From a checkpoint of a small mixture-of-experts model trained on Wikipedia: vocabulary 16384, a softmax router.
Below are experts of layer 3 (counted from 0) of a mixture-of-experts language model. Rows are named up (a neuron's input weights, with its number), down (a neuron's output weights, with its number) and show model dimensions 128-255. Each number is 50 + 10 x the weight over its row's rms, rounded and kept within 0 to 99.
Before each expert's rows: "gets" lists some tokens that make up at least twice as much of what it gets as of all text. This comes from a sample of Wikipedia text that the model never trained on. Tokens count by the router's weight.

# expert 4
gets: " with", " |", ")", " by", ":", " 0"
up6:37 52 39 56 46 61 25 67 43 55 40 37 60 47 55 61 38 44 36 49 58 39 45 74 48 48 42 34 41 54 48 40 49 58 49 48 46 48 56 53 33 68 52 51 55 56 57 45 47 39 55 60 55 46 37 47 37 53 40 61 50 51 54 55 34 40 39 52 53 50 48 62 32 51 65 60 67 30 57 34 40 43 49 57 58 24 53 47 51 53 53 45 48 38 64 57 36 74 47 53 42 53 48 40 52 56 56 50 66 60 51 55 46 43 56 39 50 52 39 50 34 25 52 43 57 53 50 50
down6:38 45 56 42 47 38 47 56 51 46 39 71 66 49 51 53 54 36 47 49 51 47 57 50 48 39 45 20 52 46 50 60 50 65 66 36 50 44 43 45 58 55 63 43 51 50 54 46 58 75 52 65 47 36 41 31 39 64 43 69 57 50 57 39 51 37 40 63 60 43 54 62 49 31 62 57 50 63 45 61 59 37 46 42 36 60 66 42 70 48 55 54 48 59 43 50 51 61 43 62 53 43 52 58 45 52 58 55 51 43 56 50 51 53 55 47 54 51 44 57 45 64 50 66 52 65 32 41

# expert 9
gets: " the", "\n", " The", "|", "The", "-"
up6:43 39 60 52 60 44 38 67 43 59 52 46 42 52 50 42 54 59 42 65 55 55 51 49 40 42 46 49 61 58 47 42 58 50 44 54 50 38 43 64 57 65 36 45 60 61 70 52 54 56 35 43 45 49 26 54 42 43 59 55 52 66 40 58 46 34 54 47 58 63 69 42 35 66 54 29 28 43 51 43 56 43 49 53 64 56 59 41 41 50 46 61 49 54 38 63 61 52 55 55 45 54 44 62 47 28 46 53 42 45 52 44 49 29 78 41 45 60 51 32 43 23 65 60 42 47 63 44
down6:36 53 69 55 57 30 40 42 35 54 55 54 44 38 39 50 34 65 37 61 41 43 38 56 59 47 50 51 36 61 43 56 30 53 57 67 51 70 50 55 39 36 29 44 51 49 39 58 69 49 67 44 37 53 63 45 59 58 52 49 51 50 50 47 47 51 48 45 38 56 65 54 48 63 56 41 36 53 33 46 61 33 56 58 55 58 51 41 43 48 65 29 48 52 34 48 57 39 54 36 58 36 37 34 59 42 57 61 51 64 30 54 44 42 31 34 47 48 66 60 47 39 62 56 33 48 59 52

# expert 0
gets: " (", " B", " C", " K", " G", " W"
up0:29 34 59 47 61 53 53 63 59 46 52 68 53 52 43 33 71 54 44 48 53 51 64 58 27 35 53 63 52 52 43 54 38 55 72 54 44 37 49 54 55 66 38 39 77 54 39 50 54 61 36 49 48 60 55 57 51 49 54 47 68 48 50 43 43 51 49 59 47 56 49 47 45 40 61 32 41 43 54 42 47 44 51 60 60 59 51 39 48 64 59 56 64 48 55 52 50 52 45 65 45 52 43 53 56 65 56 50 37 38 58 56 48 31 49 48 26 58 44 56 49 53 45 56 38 50 56 53
down0:54 16 58 44 42 45 66 54 57 51 50 52 46 50 35 55 39 39 40 53 40 44 62 64 35 47 68 65 63 47 69 45 54 64 43 45 31 58 24 46 37 42 70 44 31 61 49 34 70 53 55 66 55 61 42 45 36 47 56 58 62 49 62 68 54 47 61 55 69 54 46 58 74 59 64 50 54 70 57 54 48 57 34 47 39 58 59 32 58 56 63 44 64 44 53 48 55 43 44 33 53 49 63 55 78 39 60 47 49 40 50 53 47 50 72 60 51 61 62 50 46 54 51 47 64 40 57 50

# expert 6
gets: ",", ".", "\n", "),", ").", "=="
up6:40 66 45 50 56 60 42 44 50 39 47 74 38 49 61 65 49 42 57 67 37 66 63 38 47 41 66 45 60 42 55 44 37 35 45 52 48 64 49 52 60 48 56 54 53 61 56 38 61 50 57 49 65 52 54 66 46 35 52 56 56 58 46 51 56 71 48 62 57 49 51 35 43 54 25 47 58 33 61 66 57 66 35 49 61 49 61 53 42 45 46 56 41 52 44 55 67 44 52 44 53 42 53 50 73 58 36 31 54 42 44 66 52 52 39 48 60 40 48 35 55 66 39 43 67 49 44 54
down6:37 57 35 44 51 63 77 39 49 43 62 43 58 41 49 39 68 50 67 39 59 41 48 50 38 43 42 50 53 43 37 64 32 64 51 53 54 52 48 49 50 42 67 49 54 69 46 38 40 62 68 48 59 59 57 51 48 71 25 62 60 56 54 43 51 46 57 51 46 52 49 61 46 48 58 51 42 57 58 55 46 54 30 61 45 49 52 57 60 54 64 63 59 39 45 68 50 43 62 57 43 46 28 39 39 48 44 57 44 49 44 40 45 85 56 38 56 60 60 60 30 55 47 48 32 50 45 44